config.toml
num_hidden_layers = 10
hidden_size = 96
n_experts = 8
experts_per_token = 1
d_expert = 128
d_shared_expert = 0
hidden_act = "swiglu"
moe_layers = [0, 1, 2, 3, 4, 5, 6, 7, 8, 9]
router_score = "sigmoid"
normalize_top_k = false
routed_scale = 1.0
balance_loss = 0.00407
balance_bias = false
scale_expert_input = true
init_std_router = 0.0255
lr_router = 0.000568
vocab_size = 11380
norm = "rmsnorm"
norm_eps = 1e-06
tie_word_embeddings = "early"
optimizer = "muon_variant"
learning_rate = 0.00232
beta1 = 0.95
max_grad_norm = 2.0
batch_tokens = [16384, 32768, 65536]
max_seq_len = 512
train_tokens = 265900000
max_steps = 7957
dataset = "wikipedia_en"
Below are experts of layer 3 (counted from 0) of a mixture-of-experts language model. Rows are named router (the router's row for the expert), down (a neuron's output weights, with its number) and show model dimensions 0-95. Each number is 500 + 40 x the weight over its row's rms, rounded and kept within 0 to 999. Numbers have three digits each.
Before each expert's rows: a language model's description of what the expert responds to. This comes from a sample of Wikipedia text that the model never trained on.

# expert 6
It responds to: Short early fragments of ordinary lowercase words split into pieces, e.g. h-es-itate, ne-ither, C-ame-o, pre, pro, sup.
router:522507408468408560526483554511505470531441481481511498520479525546514535470544514589481458525456530508466488555471578509540504523530549411462408499499468498468528498475396543465500493492450513488506524520524523460551499465470441510493581540509473559439543475427545527540448501490500466515
down24:518515518439497497488549468462526507569501569518535461487432460581489529471521448465459466515510498464554568496561463454498529471494476482532472512505538445420543518546474477499450533506427521449490468489575466497486517453519442468502536477481480543519431495594510565527476571550416570486
down25:442566466471464457546533549512490473416480511537463442494549545522464519494530503506511449436469526438521502496486459489476520444528488433480478486577463394599543524540518461490492449571478499513504511431494462444507493476561520506523523459521489512536504484471582448485523527571561546445
down26:557528576485516505430529455517543508429518489599552525512472458478425491445467486449518565558449507510520492477455526459457558496474537554482442474515567477495502467465513536546492488482515549521548532476543523478490445459458498542469454609514569528519539554470519443480540547465544526524
down27:485627526518503512465520479500460480443471500501490439538494453491495449508566455546495505564457455608522483450491499496452491495490486493496512501534489476492538440564504504514524517499412609543505532457553539461540473523467562506482459483498518509512443472374524475533491459498468467563
down28:513553504472496427499542560483534475491535456449546470465519446476487574513511531506468455488505622450549496525514533524464521500502491571495464515436535545475534454495557477488526520497495501479453498459440537522451450470441475462540467568489598532524498494526427472468505443589474566541
down29:492517552534449473402502484557602377516542460478536559497471521559494511503473505534533495447439476505529479518531508490514489501431476475538525445419480537493545526528544485590507533484514525491507572455465469485509462401529543504487545468539527582493481500526518451524445481500513472481
down30:479481474487435542475498487519446541536479500482514522412542511480539526585534489434518490529501497461444510422495482484495404439537543462537608451512472392491518547466479518487506426530485474487445528515554492517575526559491493473457511512525519472455529503429524573467501517528449518465
down31:549539481525537482480472540558598504488560479481481481472460453514483460484495477535483482428439408545454549480510539483572523438460492454500507463454495561458475423490467505521525460538431563469454578454442517484469443517438496494444469484525523521517523495458461452479491472418541466525
down32:567471506504486421508533564532453554512493432528476547522449500465590549533497513459541537465511486480484498469473488477496578506511505524489536454427494426509552406510565480436535494515412502538507515397527443484518519507571487562490536459530482508483473555501450486488535562493459538484
down33:504497449475543458515449458483441525542478498475495475495559373515527460476482518536454479458469460602488569468473486451492527446482514484478514427525517585549620596490493525515485479532446490492546497495556537466515525535444496495540464508481489565476498528523555522503553503553520484525
down34:480492545427484483484436536451479483428501524531458507444565542517521480457531522432579489548493562474473501439507449538561456538539487493537479454484481480567549480514528483485490480513530447580481509560434475475474511446515521566568428492421430503532470524460535486492529570558477505493
down35:538532521557516509446553504479506467484492577506549479494498453448462463440527476505480510501415560462474542484455536548503491580520468490481495535501503546494528485562457516471475462415490477571433467518620515532475572494555518554533494499420474481487499457455421491470503492419475472475
down36:496495507439437439519464468476446491583491495478426542456493539440483500559500461514533523541467507473502483462477471459463518554488479492583494473547406572533467468491514459436461507430470507537511482469452468529488522576523459451484567488525554479421547576492520523528518496515553420487
down37:556462509469557544477444569512473520535444565517527494573498514549479481557553512426545496531504516499527441451480474499410480489572457488541557501481520451526524522481462514446459504469506561536499526489514562506464507467477568557528499508603459545515519600451515481507458475461492454442
down38:465507544565536519550548483493567476472574478523502546527547434542475569538526441521527446474435497522501477481522570517516409522570497477533557547485528501502530463594449473507503442497522437497425512502490480530473457578504544579454477552500471538558490489480481434477520455512472500488
down39:529621468495468496558569506495488471487528534475636469482536509547552472490454440507480451463494451507558537447487530444480444461456495474470470459493489531478559558478532443489545454537472468497519561538558412503495475448504482492456497518479473487519431480495459490509485518462455574499
down40:522496471485557456481447446428531513533499480464448509521470470487480475509481476462515547488537490477503489459440462504471446472449472466468454532409500447533565488479462519505451522459612466500510511539589542525496470413488538471586469472503449448532563413476543465449540480541484510472
down41:471490476492518484526501570503553500488516543416447475572460440490507533537509568481525495426607499500509519492512433510495511507502485463524559508448510542550543576403475473449574542504527458548445496487511538454572471474464514576487545523518507582484487489493501474538496561443552515501
down42:509483418555481486432507553489470503470547472513503472487508480490480461510472544588506484420494557505491458484539471512533484556516463553501525442474445489504552556538570499451483550484552431421531536460406502514458453511576495496466495484447459556519506456564451478488548518564442533535
down43:502469477539574511462479527540532504489573501519534475445480469565445468549584416451433562505575528540460562523483498526483489462500500504470435470483517447525506463539468483522413520475473544563491492480505542405483498457503522496530573442546518501514527500464510502386527477523479495457
down44:484503482600467544492541446442561448512598536499401460507451460505463579537548544508525555543480509569519525479441593491537532538463525509485483499484486546524463485519583533507561460488530567466504492517548541478471507431519498505501479517515499473487503425467505538476463479577520486518

# expert 7
It responds to: Middle and final pieces of split words, especially suffixes like tion, ment, ency, ator, e.g. dic-t-ator, temper-ament, acous-tic.
router:523466471465456613491472546506536477484507507486471471464462526482532547509509489529533515542510468497549407624468581436527533472488551469491455502510498478406494468475433478449480515501463504557467468516488505518494471504499474443517582520467530549432449420445546482492487498499423495481
down24:497533501502500512463571509479508483506497578476501490463484489509520470499452514548487512485502432580472563458489551493603502551483478540487512444544429567442469459501547513542511475413528454455557488596506508565503530519496397516466477535521496524523487477556541432553554493455516438494
down25:554478516448536477442459569614523450430451500429455489611464466506455463489442506479541557520513518499530570498522487556534490481502477568506477529517566474450512506460431510464490507545518505554504457571467494535569562523495511534485491488528480517502495464565466489523507518506461556434
down26:579535555510476520551550557532523533469538508512458424450552521441457518449471532480524505385540543414482472488506515429503550464516479515535506547527477557454486436496417481538530461475473538491494513499528569448467455508513538528503459539498517570525454483455533495460482503450422470524
down27:489499501555457468523536543482496549476507500440523450464522511489579511471381556521469458506528483492461562517531466486505534476494459529476496476500463496507529573497548490478555526558556446445493475468491487526467468510530377472545490538544549486502465587563516430460584504502496581513
down28:500525545425587496520560524572494467460538478473545596488495467466521440443538506564515509451551554457474562485472499484584481532534584541533506534527460533487490504501483527469497461540475480553497510439540485498461494535532447472497545421515505503457545516573478421496545485476514544567
down29:548489492469489469473415493525443529473494514473520542463487513471490455403497510456553496554494508455370532448445522493515515453550518467468509438486460475575539438552477433454454439490508432509531559517504461496517479512507462460561543469525535437478510569516570513535476540501534506534
down30:487491488450507507488484483464482530503475410515577500445528517461504442529472471492489476410449524553466447454475437439431543407431500567465503384463462477453496449469499520477522513489555456470496529470454552501469458494492511478499527508561552544498520541485507464465528520558511584487
down31:492507548520528419539527499545526479546529495462462463492457557486550527489434521522524506466453539556458510465559497487565448534526553440429514537486447487546563543460547417486576491585534539475439542554404459485522484519507465496476498433504534535546486504462473489465460497501523439493
down32:413548515499592507525570512520499573483495493509471504518490458488428515506531505508546545482510533471577477537493449513453541474545509511482543515535536487506453547489507540524541462532542465553431410431447513496530560475478545475399489563521590548511521508536525516483548452548531462470
down33:518551534563540485426581444518468433504474480489628502501490479490473462485472452458469522532529490454505417537465538545510452500508474500442495541585510454551478540461528518517446555455554559547481555554549454503457577463470494517498537479467492508542509441505502481481457449472481517473
down34:479504459534553484487464519512473458510515565484431480563508484516552520421546488490536453477498507524421490471467454526514543426573512477489500502509436523502512519536459478506478477503439523568469461424497518515560418524525545552526478382457440464472505501446575473491525534537508520590
down35:417557505508555498487499456477513521530496494536543561480512494542511454487558485556537478406502519478488480438525479488499509466536549412509423534507498523518496383537400489495463502482548470477496514489487437461443406440523498539500513430534499505547514565560516463515474498499478473572
down36:576579526580514498494395535464465614531514545452427495567524465461564474451459465576473531528523495432548512510483538522468543487566498491515522515478477536464437426515493511537488448478471522520519463484535580548491534462507437451508479561531502511503486487477489500536520480496496481462
down37:530436492473509513522478565481442515583538452537429523459432519531491431561486429566540562459522437440492461479475469565474486566438447553498489526557474517494486516488557577484550509467480435477495506438529487489502537499493517525484490494417478513481561484475465435492452458542501541510
down38:546396527437512544537422518486431555536511440482498452493553509429426444495472502509541540545579520553427496452473502488474489484487502528492524516516498444460506494507500512508483577527442566541522496492495550474602528475538500463495423477487530504517509506449533484452547541551426479487
down39:508514528502467451500497591456464514578492485491458533436465535607589526436483481525411522432518517513485564455429511464477486550429551467489522521534470565508458508499538532476535484463461454522504467513544437489431530508500433459497525446503526519475538511521525454471483481537443449506
down40:484432467544450499462463513501511471414450560568517458507472490480497479440472449458559500566474513556471491511521511560458461441515388505476502468523468472547569481553549516456461530478548567547509537475476529476491463455505535577532507499489515492528544494504533535453551574479511592523
down41:416510468491484449510488549489541505529477480449590530514494510466479593558512505490455426560443576436517471510552475512439468458437469453476526493398502535489565507466518467458465527475506459521435501444487485512484527468432500500591473494543507530485568519497512547438507528505473539530
down42:471540475482428535482536446512455505444515531497496405579443452498454508519503486532535512551489490486510465550540511531494531451513582504547507518458486523477450525416498483518492502482399542395507481520415509526500527483536471500528524526555461528550461392529471577506503514522455464527
down43:476468510401463508475485488514462434472465487593475513454531492517511441549534495488538521433427554529458518447554517429467439564467511521522464498454484483447482502538474475498475574501476515507556506486497511533498476613512537509462410455496490528457523522515529473527556553464461569564
down44:461506523553506478524511514532521518510491495478550417509526545538595516432460565533492449553497506485393555490477526493494476503493526480456423528508501441475468449540554504466524548517506539616488498463544485499456461565557532458488511482541461429533477502465420495516533484543512587480

# expert 1
It responds to: Capitalized first pieces of proper names, mostly surnames and place names in tables and lists, e.g. Mc in McCarrick, F in Faniello, Bon.
router:443491475481449560557487565524458518481481537461485487519451582549562509551529528573475510493463501555482457546509482510516471514501544514462500498506433430466543419418442481485467510523512462494468464532475486516495459466348477552481545552490577527493435485518484533503531545511494493529
down24:520454516486558522493496563461434545539538463477544502509499477522494495525444486426540497475544432535483514554425434455501457489442484579517525503442512437554542493436532496538532484524616480464556520529476487473503525452456519547477529552572490456577441493563482529505460526496491534528
down25:399485547466514448501507503516497498452561494562527547557570437525536449455560498466484505521507513573490514485542488498475455478441499450476549515562415445524526548494589516544540526520539496482500528532504476510555458509463519437534453492495435468603516553460523454500529526471536532549
down26:427504576535480510460435407482470571506506542625514506576485467523552496485466501495503493493444488520458494587478489524533451470494461501499508476491476413503527495509500620532498557514484501494517520490463454528535505461533491479452493501492578482525483486543546540524447567435479465551
down27:456495474444418465515474473541509512473440529454457497455498484497522454390429526492512529470474499469438463546515541547458568450442444505447602525566437541475447445516473505468490469489560530477511477570473501554557533459505516507530488517506518418487540490481492497529493513469571466470
down28:560449519510529456504513460482489549507466512450437537474465478385484491478506501496553469470466500533475482522515602481518526415556521614480480528508442487480458521447417497427540446489518525448526478459497535469412492525467509481450515547460501503479565527531561553509486468533469525509
down29:553503552410496528546534541554466575533465457439509546519499479481497514480491447595457501493491593468540549556520494600470543502475488576451470500512482514515553476406523537456447485532471528513473490512485501536515541552442463513520472515434560566483497478523435509511527500543494526463
down30:540465542460523471492448485532550530504462483519392498500505418524504487486480514429571525575447542413510549503453517519520542463495469535467518545458503450455517498457465531501492593533518494592517495549506493497551498498479463427479451517465551498448509521442526515466503496484378465507
down31:523519515478530556488534435491543467495495506467529522493452506522572496545570444526401534523545469511514525478463509483418481540522512419556591496451528458421468482529503485492490518477496462528506463473502502534543620529458470516482607483527530444487521457494548538511514472419497530460
down32:490452528485452483451526528520469513523521460435526504583537529435539565465502534462545485557562554453476542495517463505468555556484515530450542528518510488455478564530522534489556548453550434460519510553462528507483493519500489480531517495527440491422482592482503566479573481500469596571
down33:445511475609509491500503515416543534513545531575466606481508470495500516452463515438498526515458527497523525507490449533511494529443480602554566499466487529500506486576447511508481467464537559520526529474460461539536506545549560541471528456513513447527549494520491475573418488430512482482
down34:555455465446443429426519516580525481538454494548540531488526453487471541597438515507481463464462520603474525473495536528580450466442488612493557453516434519511570496521508457507461483448514497507451482536450482516500546505531495525494492520495490530428530531541476478526530473490467474477
down35:518489499601550534544543525480544565469503512513553521499501397443526521508493523521524533558538506532526497490536489522494482541504483505491467580511518594505545576518561429488483526495526502550529535474461488530463587542474512493479436472536429497560532460500470545581506510416454549533
down36:521474458505531596530458511498456559543513556503442527503493507494440520564470522531579506425438431513584516516492584461524512591461580502504503531537512456505525478451532506479499463507502523459490520578517435466474475473489484492516484571473554513594477465489498549485467475494434450493
down37:547558559489515539499555498482465495456508510524475440506480473525472453405550377498489454516542584566516523498581499448497517487511507513506544542575499498453473534558533462495544492442462511493482529534500486451485526558547528496539509522450514456524490462505522605556441458507519446551
down38:562479515413527466515541528514530530536528504577469507499532527499478538534450514517550586467477501549481483428468534410565485478465539549514479439484530542566507439508492535485539494474527440522523540514552501521453527481529581521504493544572494553462533481493537383494483460449440503467
down39:486503500420493490520557504562463546527481443512509523560526457496428512494539516516525544455467534488515426479498453516489503472518559444522538452442530515535543524467542507550439446502500454483542566454524498528486551446455511476507505474520501517540532403467452572502539449454426595579
down40:481494458582508539488598494487526517483531499571495543485434425477482485489535530357524488489488452473486458499511447506438515437474521507468483558503520463502488471413432463546488495509462481511478459484521514536610528475413483460495490542490486522472499530518496503488489447430569529530
down41:403543451524550504564493442426517494516531530533459524498439523542448510488570541484470495521442469487523500472560432492508491545490494530526484525521466483470463492494559556444526493513563479394534456539506435507488513511508591548444499562507453500508522501530440492582438550483553516469
down42:443451498436519540611491454516487469484496483458462547462542486505506471515526542463420460532548540484478475499527474579528534527509541563500516517522540434512519585488479480492445520540547540499544484482555469499491484509432442530471482464540455593528444492534467561430470471518499574559
down43:532459468450515494538502496487526455568550499458521538475540511418506566537462548489516513556514523407506524434502465515545452558516507507562523519450509528564571545541503488506530476483551485519481544447509505485488363490500528534404447458471499550439477504542469502455447488449489536484
down44:517466455524538435530504554459525441514502448494514462464492454510560517486397522461501534512548464504482491417522433476488431492475444503556472513467556534473508513583587518415495534485547490550549540491473525497517527537453494427479503484457437521460536531493483410476469486471491545434